{"n_layer": 8, "d_model": 192, "n_experts": 96, "experts_per_token": 4, "d_expert": 128, "d_shared_expert": 0, "activation": "swiglu", "moe_layers": [1, 2, 3, 4, 5, 6, 7], "router_score": "sigmoid", "normalize_top_k": true, "routed_scale": 1.0, "balance_loss": 0.000106, "balance_bias": true, "router_bias": true, "init_std_router": 0.00811, "lr_router": 0.00227, "n_head": 2, "n_kv_head": 1, "head_dim": 96, "vocab_size": 10257, "norm": "rmsnorm", "norm_place": "pre", "norm_eps": 1e-06, "positions": "rope", "rope_base": 1770.0, "rope_fraction": 1.0, "qk_norm": false, "attn_scale": 0.102, "tie_embeddings": false, "parallel_block": false, "init": "normal", "init_std_qkv": 0.0567, "init_std_o": 0.0567, "init_std_up": 0.0567, "init_std_down": 0.0, "optimizer": "soap_variant", "lr": 0.00435, "lr_mult_qkv": 0.7, "lr_mult_o": 1.49, "beta1": 0.95, "beta2": 0.99, "lr_head": 0.011, "grad_clip": 1.0, "warmup_steps": 200, "schedule": "wsd", "decay_fraction": 0.589, "decay_shape": "linear", "final_lr_fraction": 0.0, "batch_tokens": 131072, "seq_len": 1024, "doc_mask": true, "z_loss": 1e-05, "train_tokens": 639500000, "steps": 4879, "dataset": "wikipedia_en"}
Below are experts of layer 3 (counted from 0) of a mixture-of-experts language model. Rows are named router (the router's row for the expert), down (a neuron's output weights, with its number) and show model dimensions 0-191. Each number is 128 + 24 x the weight over its row's rms, rounded and kept within 0 to 255. Numbers have three digits each.
After each expert's rows: a language model's description of what the expert responds to; "comes before" lists some tokens at least twice as common just after its tokens as in all text. This comes from a sample of Wikipedia text that the model never trained on. Tokens count by the router's weight.

# expert 45
router:126162123120147121114131121126125111101137114112116141155118103134159125146102155100125156118149199137096159159106159132118106102148130143132154097107122107128128119181170169144158129135126101134113098169126148148131132099101128122104128082108104120143098162123104112146114149141153086141118122118093160129113078142123105130126171152116126144122156093125164078083156107117083096153119108097148143096089096071168195157173059101137103119106138158138106129112141142161111125160113142148118143128135136164099119100098153099119151146145131151110121096144132155130134111123127125100
down0:149171148136121171141132158131146142135133147107069116130099116152114072123146146114115142158115099130158097135140093144129120056125152152144107178098131131121112141128086141141139133087097169116064109157161136107175129127140172185136104140084123161104128113122129125131126064094146143104153168161144129105122173121189097111136135143147150115098145110127081126125128098133168123128155139111124123097134112090116129161179108152148142132132155149126149149133099113130134160115134141092101123115114065129116147111121148128120099127131098139148144130139111129121128123100113104118
down1:109153149111081143102140095136150124103131118125116156123136190171109134097122126135154153116167135104154135156122128091121135148136126154136168088159145162131084093131125145137175114160107174114165118105124112115141100110136134154131154142129129113132086136114158148135111158092142107163143109127123154117143146130128129114143139124092116151091101170111132126151158126106110159130103111140113119109106103127151174139095145124124145113141124111091108163158157126117157180142091128126153086135175100080148152143157118140117151168124115116171109132070120105088142138130153096046
down2:160139104088122123104159151106126127165120135119128154151142076119100147124155140178152135137129112110116087144126148131133133127120074171115107136133147143130125124095122161147123114152116183117103085111112123173137100100122097153107146108088084083106159077119122118136110171110129147133114118139135131119102083112167161111152104150139150117131181132144168163169152155155138130157136123066127140129137138154108112124103127118104142097141136138111142129168105135107131130104118165091145209151104197143121134108107122106153100167121131118133127120123125094138123121144108147098
down3:150130136178123131127127144103099111152138091127135130161149128138100133121160137134142122159152173159153103122128112118109118099090098139149141121100120141116135128094122123146162148171112122123122178180124084118171203135152141176111118110117146113113153105172121117158126122084102110088137085161082087143100095147157141158114122155165146094179147127143122109124143127153107122100147132132114101139120110143153111096143100175118142106109157108137104118088115132105153079187118149127106153119149163161139099116125161144148162131112130133107161113145119108108139098141101106141
down4:142123132122109185136145128135094121163125114159148104126148175170137132145152144117097147148083182139115133135116093109119106114112120155147117105117109107120163136143138106140094095163085130103136101173127081120139126135152101142088127075180096129167155135089158173122126072154161100161097142118136140146144105125124170118099136105128114143106155153112154125150124112110147121152158104158123115113130158116155124102156143170103143134142124115097124142122173112109130095125125088121133124104135102129121072108163092118154135179168129140143101114123166117158098124104132112091
down5:131112113137187156202138130135128142141147143109153155151133095143118090145143117077142114152098143167119128116172144122118098135154132162147121163120144122132064146107180132078109115125141138125136135131113121140139128208139110132116125102132135111115109149140125151151165181106186076117186136136134108161095136104104162161126138166090129106136083116122074106087078134127112099139145144097140128103132121112122141138128129120161113165101135112125174131112148105157101152156132147130118122144131108103105132166132127125115103141122131113122144110162114119127123121112090160109
down6:115136122119135111111107110085100114158141146125126101141167141146169139155117123123125162150108069110136137129143132124125146090144136125150120162091136138092134144125152097158137115137108146110090141141165128093122153117122099167116140122123116074161126132132100079130108142102117137162104126133117174155146106101110118114141136147135137135105169137154098102134121169138207142108097166142123118109120128120129127135156154104173137163163141118113144096104157138102139085119131140122095156100175128126163113047089178083135138131088115169148183134109130132146102131101123137134
down7:151152107149147103147164110138100173104136159117138132148138087100153107096118116110129137119136118081140117146165104077118163142163136093116112111147109116166150131206153136130135131136137146139083104154114207136154069129131132141135160113133103129092137148119121132104104120116081167111122128163136151131149131114162122108144117112105134132118120124127127149175143108137146126145110168139120092111106167140124158090102152079109117134166137109086115142124139125101070113147106160135175141115121097176160104157132127150144131141120100138112119142076112123116113151126151166110
down8:082131126100161154156174116101126122112135167113131143114127094144091145118125117126125148140126113138147093131156157114096135124137137145128130129132121158146099113116099131106194142125117116116156087105129132093183112132154131160116137117092118163097141126111165091143171119110206095109167109127142127132102147162124145148146089129158130114120147073140079088081121097122148112097113125128152127105116122104145117111107147138127105131090110184142134117128180134128130132144155094085149142146111088133145105116115137154173162151150133111157080165127112139090162157139110104129
down9:142170115130117158111185112129140136147133157147169159156119067146097129124108127089131081112128155123121120086104114213118121170124091104140105105143127143140116124141126112174118156135111152106122121131183101130179106126097092116151109126129131117138094097128140105125106156123110103117151111125145117154082157125133155108148106131124134139126152144128112139141121109157108103119127125177152149121114089132148141158115162153121120138135121098126070107114110126110120101097121130093123139135137198205131112099134112114112166107097138110115108101149103142129123091110076111135
It responds to: Abstract nouns and noun endings after his, a, to, such as service, life, role, influence, inspiration, personality, content.
comes before: " of", ".", ",", " in", " and", " to"

# expert 31
router:082093143114102135134112121152120087136124166094135111131090126164184173135183141129120137131135143148114135117149176126108102165114132136185101122089136114094106124173097137133160109124125115100127129153130150122115127102164138101124122079110118138132141199115157143162097147107163114170122146130109173127110108195121133122155124119138136107136097120112174090127117104114128147133138084122159115158127118092156123138177107107160137150080108132134095107143092134146130110181112147134120123117109152125145143132115123097130136190134130083117140164123137121129130102106122116161
down0:181107139126117100113118173136143146137119094117097155101123128155110088105140158123151112108118119070159148108115086185140108116094101176139112144102082138162098124119160118150142132128110077165169100103108103154118153111145126175113121099115125136124114097157137098110155125173112139102116142105154100141142131117143118167146048140109114150141126071079158124088157131120095137139118120117104094106168119139135130097123154144122165143119125164117138156105137111124114123144122109179127146112134133136120136104136125178110104157118123138093100124160110112167121146126115143156
down1:147136109134121126150115125087164125124098088137124118153097138105112128164125159155156114173175147128145142159073106152127178093134119106159178150129154118142096158149103172120124137134167115135154114129151104174133139103125141141123159133133091163090157097124074118136137148103148162133093123118111104132110130168175119153129099067123129145130138141112108137155159120112104102119129131150078097121120101056126128122112131120127125128169090132163124157131158101145102095110126125137139127129126105181109136156137124127099128102129171080109101127099144126093142139125125076138
down2:112148117146191134108122151152126115132114092108106111147113101091154138108127096091128149170143142093118143169141114118050106074129152074123163158130137149147144142118098138142104131154125134111136149154100105106107064124148172122132145076140160102145147119151124111110119128142120172155128128171133110157097125144143161125102146132116127142145168137116137156145117131108123101137128164105151166104130132137128083131172116133145110125157107087139158142158141112103090122130124098102103147163147124096152127126102084177131100155086134112144139139136098094108163103109158141107
down3:150104119109081123082120090114141135151149115150124097150132082179162150103112102137119136119131126179147115136133084124123146063178127084106104133149124130123104082124102101128163125128150150170112121151130123130140158120153132102107096092140127129096114119149143132165129066119133133093159103180119101121156134112124129137113114155150100148123084136108139122107150089132142146105142108159142114093145096123135141139164137132123157144111144106152124131103143121123151142141154096132137159087141091171061108138143210090133156114117126133154143134135123108105110134094113132150
down4:184129111089142108150120112183114114175135143128139145089133093151144144148157127115072132113073119113150146159142167117193137153128153129106103093155125156149109131169127136106136139110188125161101153117136141158155109126144111169150109117130123123132111127075085150145128133151190142137130090106127116155137181159114152156091137117145116152119109109146136127175160120135131120128124149144138091102139122104151126134100127111173133111104110109081114127119137106130076083110133119126152179137112098130092136155110158099137118119099147126135095104100126128140160117135130142102
down5:136112137117084129135131156153118125125135113173107147104080176112113056118066108128122134113113119111119131130080103117119061153107143114126138122132149162132146143162123160134131145106080146139106135113174134143146135109151153118162116110107146154125162163151117106119124159098139134117112096118108124111154094100120119152109142149105140092115141098099109167132155139119146136134136119090174166158143122116138110141129162156102135138127172126145163145096097131105115122110167182119124160124121117100107150138137097138144086143082133106096167181163157128158143140158148142170
down6:128139084098138134121109112104135107115124165150124169113119089157075102117132136150128140131133140132144160116112086078176111183155142152135133127165148166135123152141135138148159118121092141141126174111110142134142175131087157122138127114122103139114092115140109111173154139183127083139140150147099131135159149157116110128109127146145139080146148128107126142097107087142113122145108156120157099124170115100102149118132142135135161142091091086114166095161094050117133167081131106135145135119122115089103113103119127109158126147139116120133121128130174134156106136169091123156
down7:157163134128148110167109150143125137105116170157163109111161155104147095105113167077218117138155167120108141145142140104159110141139166145141086102089171134100087108136162168137109131109116125136139121152104155151130074113102168133102096147144117135103092113120115119132091107158120120174152119157108101144121130075111135091157111168113095140124184129122130091093130145130119093147121117106109138132144148151096142114136131120147125112140148140132137141150131146154127153118136135120151160136124121144104161148147143090127104115113100163122149128128081172127152093151106130094
down8:132087158107128136120141141123096123147140104148105077115122096101135157057131076164184121114145121130109140132094100105135185131158130151113112094136113126114094103165176132134100111090161111037161092101130123133103159132146143164126159108117136136103122122141117074136123150119109116129129095153162148095077140142143134125115157116137130083124145142110176117112109108103115127134112122108122087158112118124088143155127120111108178133129149135088125154124111121145114147162161142139148078132128121142126122144141100114124098090128144129092112125082115119125144145111122131094
down9:136120118114133124165144151119107097106118119118129148124108095148080128152150096144144145110109171150124126160073151147126131151107161126104114118115160126107131159109166142134160120170148129147130119093084144118096111150094111106133125108165140147107125146116146154113130124159125144100131140153169112133129152179119172116143098067119134103098162109110106115079116152126131146126140061161131122142135177122111042074102094131137084124138147130134118099109156158156119136139109156140127160117119168093133133121109103139132129145129133105079122113131139129072117128145167128085
It responds to: Digit groups inside longer numbers such as years, coordinates, ISBNs, money amounts and model codes, like 000, 00, 78, 1983.
comes before: " |", "°", "′", ")", "″", "%"

# expert 61
router:124115153125104127132095131098150127096152136123100087149120105119143128122141145110205151131133148137119140140148116166109091116067145161152115094102149110118120127169086144166164118134074115119130094136189151137106129040123127121094136087085151103106130142142111105154148116160090108134150141129138141078078134141106118112110143143128123114099126089121141125110147106154142111136114152119152133144102122073135147156150108131142112097113112162145142094167079084163118156155159123146112117157137108162119119141111152124111130136109110129131157124128117161098106121095127153131
down0:123160076111125162128138148119092159114098130152158127149134117148154087135135106134121101108150135140150133120141127136091132179135127120144120155119153130111106212115139141079103142174144146119115143174116133106124122180135112096129148127163087133141132116098135105101141155088177132097095120121127136111143056130122127135107078113136150151135126105136122091153099102144093114133109117114118145105137064078143124155111123086145121157079098112134170154084155099132112111146140120131165123104128158132126142078108128103147131105151135150120098117115185120141136116131144107134
down1:155132103130126138153134138176117140161112113146172144132099143128167143146104136137137100119143121122156144100143152106119127149068148094122125136123116133103101122110144133123082094117138130104140170107173136158105145134134083153126099137105144105137160135056145082151130102141111072092170107118127150146129129139124110148162120105169131153140064084136134126143120146138168108149140131114090079115135122162148093137106148150178137146143093111125147176154119133067122150123144135088133097148128152123117150094143129144127146128134148160108122103139107140074187130148119133146
down2:107192122129146108126121145082118110167168121160100159144138126144141088102141147149205148080172135107181103175109144097093119133156132169128151134137116144158138115114109170116089146107098096135121121183123160137143127126126126129123111095150106100116124109155125144113136129100148135135129148114151097131173127139123110143127178099137133120130127136100124120150103092116145100135153148146166132085124145136166114156114116115130102130110095086143118120096141161121164115116127105133139140107126099148171145131126135118128135154161153137128121117101173132183173089130122161067
down3:170113125136120116138138133126145156123146133150129140119147142116148132132129195137120106188104107129150082079131160084137105108152104117110133153148124119122151128113102132135128142171100166097096123130104125163189165116134137079145136070150129093132153146102128141146125151122116147120124131114158121141103185107153140149149175141136104156195106134090079121102175084096129106098136146158150137117138137138075121117178106161142128135080134123127111144119138136098169132104127140120100090136130128113128126160096148157120125130114155089146131154144114092122101115136098128099
down4:094095119096104153151111114125104122095097132149125120153145134117132120103123140148174113137156091145150151131101124122110160154100118097149121125131078110112072127116169128140130098131134135078128145118143150123125114156118117127140106134177158109152110095111136158090136144150122113089123117141143142125118128048162160107137141153095173132101093095108132144110134156151133116124105101166128144133164137091154124114136101133152149136115155113118143153138151048140130155108134175111153107181097136088103158101123133141096123115112104054148106142113122093166132128154126111105
down5:135151169115099093164123117124183120105143149101131124148081126136150120115148125135122105168135171129107145146153132153095120121137154123104143124158097149146132139089149101172174151106096155151116120126118127140147116185157120151149136149124116138176158154121152128156156121115104131177117129150138115113133144113123108129153123149122139087163149134144124146152105104132106165108141146113129115059154118074077130092171119137131169116083126120155126091103144117100166084117096115110146125143151076123155120121117132121087144110096126136080095063138116111111144144110101120130
down6:128164150156158113129137150112154155148148144143123141111172116067076154119163128152109095089140121120105131124111113137142127132153120125134127123093163121129124147073133128116114112135121142107112129154179145125140156132112114115177089113142157133137099127141109164111142126144177126121148133116137082116135106114135142080128151145142113140169145146200155110166083107133123085130137135114139121135126087120103105135140161134099089124098139152161139116101100151180136082074107085149124161128137174127149122156121141094138132118059117153109131142142140175141129116142095122171
down7:135154153132111130135125093091123149078150149133128116132152134110125152141113125118126134146159154146125149163149109175124120104132121136140107115091109127122104141128125106127128134144106118101076099124120143123191139101126148047133107133109125156137119160152147095159150121092089133149141156120154140129120154127098153117111093146168151098082134113135156162154176081119112101101158099170141125122131145109108166133137104109114115088143085104165180118119135153131109185090159101138127095088113125160104126136140127116164105161145126098172148153090100104109131136126083144123
down8:115155121174113129146094128153118119112166122111087155108148088131140078145136064101143130160085091100117101111153097136128142111159101097060148140150088072118103152123138190132145121091058116116120129132147131184109131116156126115118123161139087150136129140109115139102110120128178129140131128127096118145139153159143157164106113119124086127132183163133144118119130140101125133137131144127098079128130157135114144136153098111090187129144161144128128122147132146117146149120114155137137097102147154092123122131153152121101124177151114109143132138137089116120151140093131124120
down9:129126098149113154158144139148121125122133091115140129127185143141124158127093104127158121090120119150127135125108121100155119153095100142127160162131111141177113161130121083128128134136155121109140128104172105146148151116134137181145144114124088102106148118040139102125147132132138132142124128143133137138140137132105154135183111145090121211090137116145137113128172121161123126096099130159198128126132143157106129086078091137140148100130164172116110079119138139118150125178108103157107128156123114132086158112126109119105141140093111121149089136106121121137107092138131137092
It responds to: Past participles and verb endings after was, were, been, such as released, held, used, -ed, -ing, -ated.
comes before: " by", " to", " in", " the", " on", " as"

# expert 53
router:103113157171116121096099128148126103135153116129135091148054134168150180111122114112112113174168166159119109144119137151107115158112131091141171152113160082093113138170150130135142099105096078142112147146134149117123176092108149115134073134141140141114161142146150147136108147099155139163112147090102142125108116147146089129154157133133125120142093109095145077139116097134151112135102110155128115138111140117161118171173088144123151148093136140186123110110138143140106134146122147143111113147134115161110106161096145132134147150139121136131178116134162149139167131117170123153
down0:097139139138119141089174129120137109137135094124120150153175107093131137081112123135130114150106161140119119120135168105119142124111104140101142129142142133155134137154116129079107125172091118152164115110132143144107109100139106126140133118155138129106131156092116126148077137160101143116130090122109106122115156132121220104023113138121074096128116130133146133113130128155117084166149150080116108100152155165140156113129115168163118163082126106114129147081130098111126092152086144143139131098134126100151118152116119153115112125111115150111104121122145156083150108117126112136
down1:172136153118092095118139116136121139117102107141147105134113110119124119133131110102160121093168136118083159117117128129137108110166117105125083162137093162121115110103146169171145123110143137116069136154150136110100154159190138139181088163123133117160146102129114166152178115117104121120106126092120152137133129160122121094147110138093147123136128129139137142123081134134121160073178160131156129131128137075120139178081097127143088158127111126112128089176092106164114121164160110125120126135149160140131119117126177132117098097155132102118136097096160101123085136117133133123
down2:138111070131170106168123098115109138162135098188074118137142156103125146109115104117148130154159103130097124133116127120150105109109134155115108144123115097162098088142118139149127135118098142159093148121122151109114084090162159129134101106117103157074175132127112091134167127102113125124087150095151122102128102143086074120138121159139159129154117130145116111136132106152176144123134121119108114153100161121135121160110117174131110105113122120088127133158114123181113086106091129134098121120137149084112143147104099101116165145107126104118074107112134134117093098121178124158
down3:113098123107154166098120117105124127144105161150132145081152134143140125134153127096116145134128137102123132110095105148124121136106136132130120162128128119100157088165147116136092140152117158074127173100123130145096141093129120107106164108100107141149150161111146096131128135131128136121140125169102164134157155095104110112125092164130130111140175161127136155116105179125101148148128132081135100132125122158088171114132157138128178089159125142092144127117152119092112129098136141112077069091188162119096147098109095137086122117150127132105091102170087139186119122108116138123
down4:106134137092104127140122141149135112167103128139144111111122159143153121095134117145133086117095093157163125127121068112136124106119133125135157101088114099116151105143114162132136093138143080177158124135102115144137139148161127170118143157156154095130103116148118109142102119137146156131100142089154125124139123097123126104155092151134150117124149143119132134118126097092149100120099111164100075164138109140098119102138135133104172126200107133148140151139127097166132155130103127137138112088188115139069123127124096126072150144138121163158097096162136109105169083139181152125
down5:104176143119106168162096128099124143122150081157116128119082155097109128116159089093113172145184127084140165155090151107115120143114102143161144138112097130124142134128102140069126107089139130116154097134146115112152148109132151100100147120150109194139096155146117132112133135121114160149105153136117101146122147119063167158108153137149131123118131121108116130134078104124095119167157102123124140104134159130162058136155144154103133094109131147139126155115107168162147127102109144094106151117120148141170107170098131124150141148126112153113152121161137127153119119105155137123
down6:125131125147160116119163104111111156156155084156171090102121109142117138123123108176141086132101136143135114131141091105068118158084152113114096093115099114172093148124166123114137152157138166128129135146140107112130092102127146140128133110125147068140115100148098120111091127113122141101108142116100165134169143131090144120142117101117166120168129164152148105154073109109130110122099115160125096146109087107109106139145102125114143130142115115091108083088149099131084173149123192139162133141150161139119133171126096133125122149108100140133140112139131138146158182140112143147
down7:128129152118128123122135131146124096156133130120122156131132127082095143157173136147136109103100113098117143131152154118166099082141153140149115091124104097091158123166139140115153087096137156116136168091114120149071128150125136124110173118137156083138093174184044155174147159117133112125143147132130129118094088131072155123143131125105135106127118151134134157151144093116116103148129117098097131126096116138126136091135159139138095149124135136151130137144135119116188097151149109157111117159113139128154092162134099094117113130133127103122136132188137105112186119130101145099
down8:124098135137156140112143096099146155148110097150149094136128171113119131160116145143083132128153121124164100162148121079183161125144151099162124124055130131141131130134116093104141124107137092085086118122096142131149146135127131160172078161137125115146136117144125142175127109148122126129144127147135130104153106119161080135142179135100139103146114085093135099141110172148171162130139134144150153146103119144136095124119137090078142115099150119122121110129098186129094137098147122136113148107144113087132103154089148109143153097094154138133160130107169090115110089112150121125
down9:153135147129147119158105092085126103131168128097138125153098125119096119133115086118141152118087133107125190100085086128122153134141080154116120169140119121177109130124097131149131158103160116161117107173108142109114144084089123182150124127131159097110133077137092142132130114166162117184136156130134111161142113140111142143111126086137123098112140158129122088143186119112185133135168188148152130136101096105128147145146127121156147140160115124178127129104130161102174106149118149128128127148117113143123140157120117123141116135133171075096119130113124121118111128131146128165
It responds to: Four-digit years, mostly 2007 to 2022, in dates, ranges and citations, plus States and York in United States and New York.
comes before: ",", " |", "–", ")", ".", "),"

# expert 19
router:085120145091112150104153120140151155123128110144115106113116159161144129142144150132138119146112139167127123160167147169115085150135127118118142093113156121107094125118136153102144132143136169140140113112132134134104137100132139104105087134105135118181125162179166111130127166173124108165132154124144163096115127123124147105101156121150094148142120121152186130116129120154096134135117086089127135145113109134206111140167080098134108142098098142153179090156099132127124104134189151150136109104155118117122107135114125149103126161186117078160158111141135134150128085124158155121
down0:080118098140128180154149132182118108114122135105129168108136102146134063096131080141131133139145117113102129106102156116137129130140116128135117108138111157110117159133130159091110131136098096111154072133162141122096146134099102150125096114168154134121129110110157130161153133121132119141135156123133116118135140128156136142182150141096086139096093134127115148129183139162143169090130134130130134135178148124134168140127138141140172081108147097120138129120097127110126129105159169159147115181141146132138191166102129187072124155124155167120124141113140134132129159106098158102
down1:113113117135134122106134142168132151118127161139103089073161055151139132112169114105151142099158145107093136122114095143104154130093134129148162100157116122121110130168100095138092130136131154162092092136066140155131104114122131099121128175156124106131098157121073142104089139143166125161142099080152159147131105159141126138135118132158168141110126134149132144057131127130126142104130112132091140189140124120134115132127145131135103175153097122096132178127164131144151115105144096162105132104137151137081174131102096130112167141131129114162126117135120144136125099137137142138
down2:120074137056117132128118116150145156131147096129137109161163188135129119126083098137164135112142119126114128131108130162090130124138112130139129093139132140153084131112153090145116174140139194127134120143180131158152134123143119159126092118150135120150103141078159143170135133163170116093099116109113107103154095139138111108142142147163140107140155119153103136170102110086093123119142111152152145110144114069139140117110170108160129105138090124094102130126121129157153096176081092101132124165175129156113095107162124087144143136164135129137130136126161130126128124125111127136
down3:114117148147156153139092145107095127147099119123118109131129129159140085118127135125114116135104127155151123126169119116126121136057112068128124113148142161125105140099108128105110172126145116079113091126130189152116166118173121129172158115133086099182104111113116167087134108151161144132149121109122164108128097138126142087123131134143178119135138135111136141112167150133124114124137154107115145092117159181149093122110097124100144119095134175108153130101149111166120130131102124074108162092133099118134165121113122088135107162129144167150139121170125130148176163104121099109
down4:140137144150137145146143111173133121145137100134165098160111079137133154142137106147127164095157135135123096138128092142165095136123128140147116132098101130122117114155123117131111135180153131092112112143121104135113112103155141052141089090143152146143141145096135157097183105169100148130155066145167128116142101134127117128127153173143161151099125151131176117127174126110104102067121096119123100138148078129142135135133140126087150083073171124160134141135103125102112150117102104131109126110145117086117119141099134111119133123132166122129097128147088096150143107072128137131
down5:131115097160147080102086127144166096123153155101127126165172123143148156169149153110103098145138143136172120119125124138130133154144180125135122133142124105137123148153076141124114111109104088175145131139117130118116105131155114167112149159128126109106107159133073125113125111115138107113127119165097131149146119144085147140174101134119149133123095156149084142139147129173102163108158166084132155130167129160073138131118121134122134093141095132114099111103127152123151118113177134090131141173155157159138160081094172147081096140114141121138153127107096124146115145123113080130
down6:108144092144133149109085121105179103130181073144084126129129132132106135104117136126098105142136128082104129148131136129146138132098103148144061143164129106095128111117137116126103130136133116108098155119081102088158091136100134184078135101085132121141145119118115162148135127142154091144188131172112095121157124125142156155132151116185128095124126104124127160112144158161125097109174118083096108130152169135157125113126106110096114145135124113084085144143127081136153132101139094107106101134114146141170117129115147133137108110095140118153111175121096150119132114139124117134
down7:117089127122129172133091108128149137151077116126097128119142098089097142124140127105116115134081127141087144118147137137138116129169106126108167138112159130129111178131097108153141137118081139132109167109085140143093132122150156091123105117124131107146177135088136120096129107128153120141117149162078131113119127128154095119136118101123108121137121184135130091135141130118108119128115137142130118136133132144174164068103123116117132152118121114132142181171157122087118095126138091142136111102151157161141150137090120148099172133141195110181094127121176132084149129163184153121
down8:131103134145136133107140134107138157150124087145148148116112175121159104174137138143135128120169068124133118137149086128151120160130093115080102133128104114148140128069146138139127108120205152147142120136123125087172129123145110098130145096108101114101143088154157151135144116110158078138112170155099121109101180110088150097123113124146131132129139158123142138126098131114126076164080114129127168143084155158160157114148131135136089143097097118121082104142126115096120123122131126117117133101156118156145109115112107097127167123076157164125090114087116126142111112106119101108
down9:152148099112115141102161132146140108168118105151174137135149126142172169131136118120122144152161143097098142144148099099115125126134126105130131130138124122145105113129141079134133128115122148098124122117152140099190152097129107151123170118092135070089164123116194110118149161094136164151101073116131121121132167155163110128140123105135115099101107133117172086140154144141142143152130134161127162096094118173146148112150129110126181107110152143104134107144126118096127094156158119120126115122159158115116116161113101140136089147063128099130104120159188124126146136151094129174
It responds to: Newline characters ending a paragraph or list item, especially the blank line before a new heading, lead sentence or list entry.
comes before: "\n", "-", "==", "The", "|", "==="

# expert 22
router:126108137107119158104115129151158161080127182104106129154114093140127121162107184078161135149161162151114165146123094145137115142158116111128130103121144100100116102152140139152160091149091109141111122108125138152136090118157121103098125144125113145119117140154106075128114123155083104148151144146117130132079108162086105137107089150120135115164149154142170107148173097138113121140131099090135151092111143107161129163153117141128144155127170195165122139148138105169114120108171124159088101138094100173085122109129129149117125131149117138152131145154142137159135133119128158141
down0:112140168100141126079085147095109144094169128112147114136148131138103094126110080140145169130134122125127093135100124104104170106105139048146116133137140120086146151122129094130104137085152119143100120126121154151124128083143140140151098157148136130152133169128119113170107107144105122123111142111124087139133122142122143126126117107148127139168103107114088087186125089107126113097130088139141139152134104092119137075160094128124096110152108129129093098105098122125121091112152119130113101143153105134148076116133130175143113143152097111093091136154188157167164111127151126112
down1:133132148118098127135147162106123091114127119086119092134165098212141130091188131143095139121103118132104117125143102131109091105134092124172096163103106106141060110110136140125122139167099112131135115106081126132138141129135117140144128114122158107109115129167126152126140102064149124145140178080138184159163132163121092155085133122132119110128120116121108147144163090112150101115121096109165136133119123120132127123140078179169156091127129134151134116125102091125176122116150108137118133148144143121124112066121117127125134148092132110123136123120117111139154170132097156120
down2:132136114092086108137077138081102129140152138159124161134141130121088146105156122127143131114044099152143155121115120143156143123129128124127078136130118149150106150131115116089139168069150092156099163177115105071125091132147181142137128157084142082169126137157132129075116121115148108126100132082163126116125176134116122105128126118139150101131138122111166128116099139144149160106162142134097177129119124113127124154150121100105171143136159129130146096145125124083104121144096157128116107086120095133138127134149143130144103135115166134131162109146169124156132104120124112162
down3:130130128112189102122138089100112159112146099119119122131138141081144114109117128113193128101090110120162174142135167123129126102122145111130130175152162087148127152093110166143131086120133101134072125124125116161180114147099138140112134138152147133096133121123090141155100144097172110082103149115126154153086119123131121101143111129099135161119141100122079143119174104136116140113148123120094084095089091103145125138103109091122114149148143115111112165133085131115151102135140086099122127198139108145111122135133167149086135121096140137115129135115084113136136142153133144092
down4:110153134078147098110135112124102135129118117137132153127143128079105096093145109078094109136138118123140160156149120104150161119153125161158128141124141116120118145148132165135121108139162157112136128120111143091140163123110158129128141126092148146100058126147128166099146121131158140132073116100137128159117155178121093094172145134136134078086124155145145133106152119166117147127109114114116135130122140110116128138148147074113092096118146146153107077127116143148164105200142119110149156134140086111136118154163172117106136087127135120169149123109118160077094115167122106170
down5:058120130162160116082130144146134107106147142133096151092120183121099125128162131124135132124111080172169128102155163144121101098118183134188121136120138059129106083119105110119123115157123119168152133100136160158144116104131140131113096128146093110097098124153159083107119120150128129121130092149116116151126146137080158108132099095159147090154136115131095100139141149166144106112056161085094137111118102140134123123149116108140119083102117144104153107108155124117170141149145123121122167100136152135127141125121128113126159157097115146108150136120114159125109114140118142111
down6:138134085151102132146143161139131121142130165160118118089134103136078145097101135140100115118065135177050135105112112134113115168109117118128116123137159118113117118160158136157159100128160115113123099127131130135118105137153117123131143136094152131098091110122109105105148129119112197121105137121184131103114162156131137121145078120140157109095129098100128120108129140121081136169164129182125137145167117097108118133091105115122130096117142152130124110106129119161126130149080103093151157164132127083117160102139120164084121117132149142146144121086166144167131110139153177106
down7:068143102112146089114124162159103087139117152085123131130114139097113119101127092113070135182153119126102113171108135108168150154173137121107128164137081156151114157126114118126096166132111123127093125086121098137122127121135128113147053115158119113079106139137150121148138177131168105142141114140140118069150139147112117141080147114110141141170095111174119146088122132126141123118111155109139123141141125130125103153085135126135130169109105131145146147089174086150134158124122118119172123157118120105089142112147110071118142152106123112106089105136128108123107125133118140123
down8:105127158070114122114163103126119164116117143125093125102116170128078122145121150133153144085122109134158138133132151121143169094089167071115125123146126135117130110096114148114119142145124129155151106114105158095138126142108088079146111121153143146136167130144098158104120121093096200136117141172147163106145132117116083093105150131120095152123146130110170108125108133089076134102135175117104108118125107127103163134173119126098143123173127134160087119139116131142169123080104117144162114164149169122106120132124107155104147133096156118111148153095121139108082129126149109125
down9:150110090151120165147139134099146121124111149146151109152106164161124126133089118184104084132129155089144092124117144196123122170127096174127151101136174130108139161095113114127143157143140113138157133138147124161102134144106144139148111097139141080132141073124181135135149151100132117138131114115142112148133142156171120149128178137108108133162094111119125132129160145147074148157118071113120127144100143136132126115116104138144166106152135092159143138125148121188127163146113129132140128131133127147124160144119110094151115106112120064132078112129110083084179115119141140141
It responds to: Common nouns after a, his or was, such as order, film, medal, captain, loan, plus mid-word pieces like ser-um, she-at-hed.
comes before: " of", " to", "ing", " in", "ed", " for"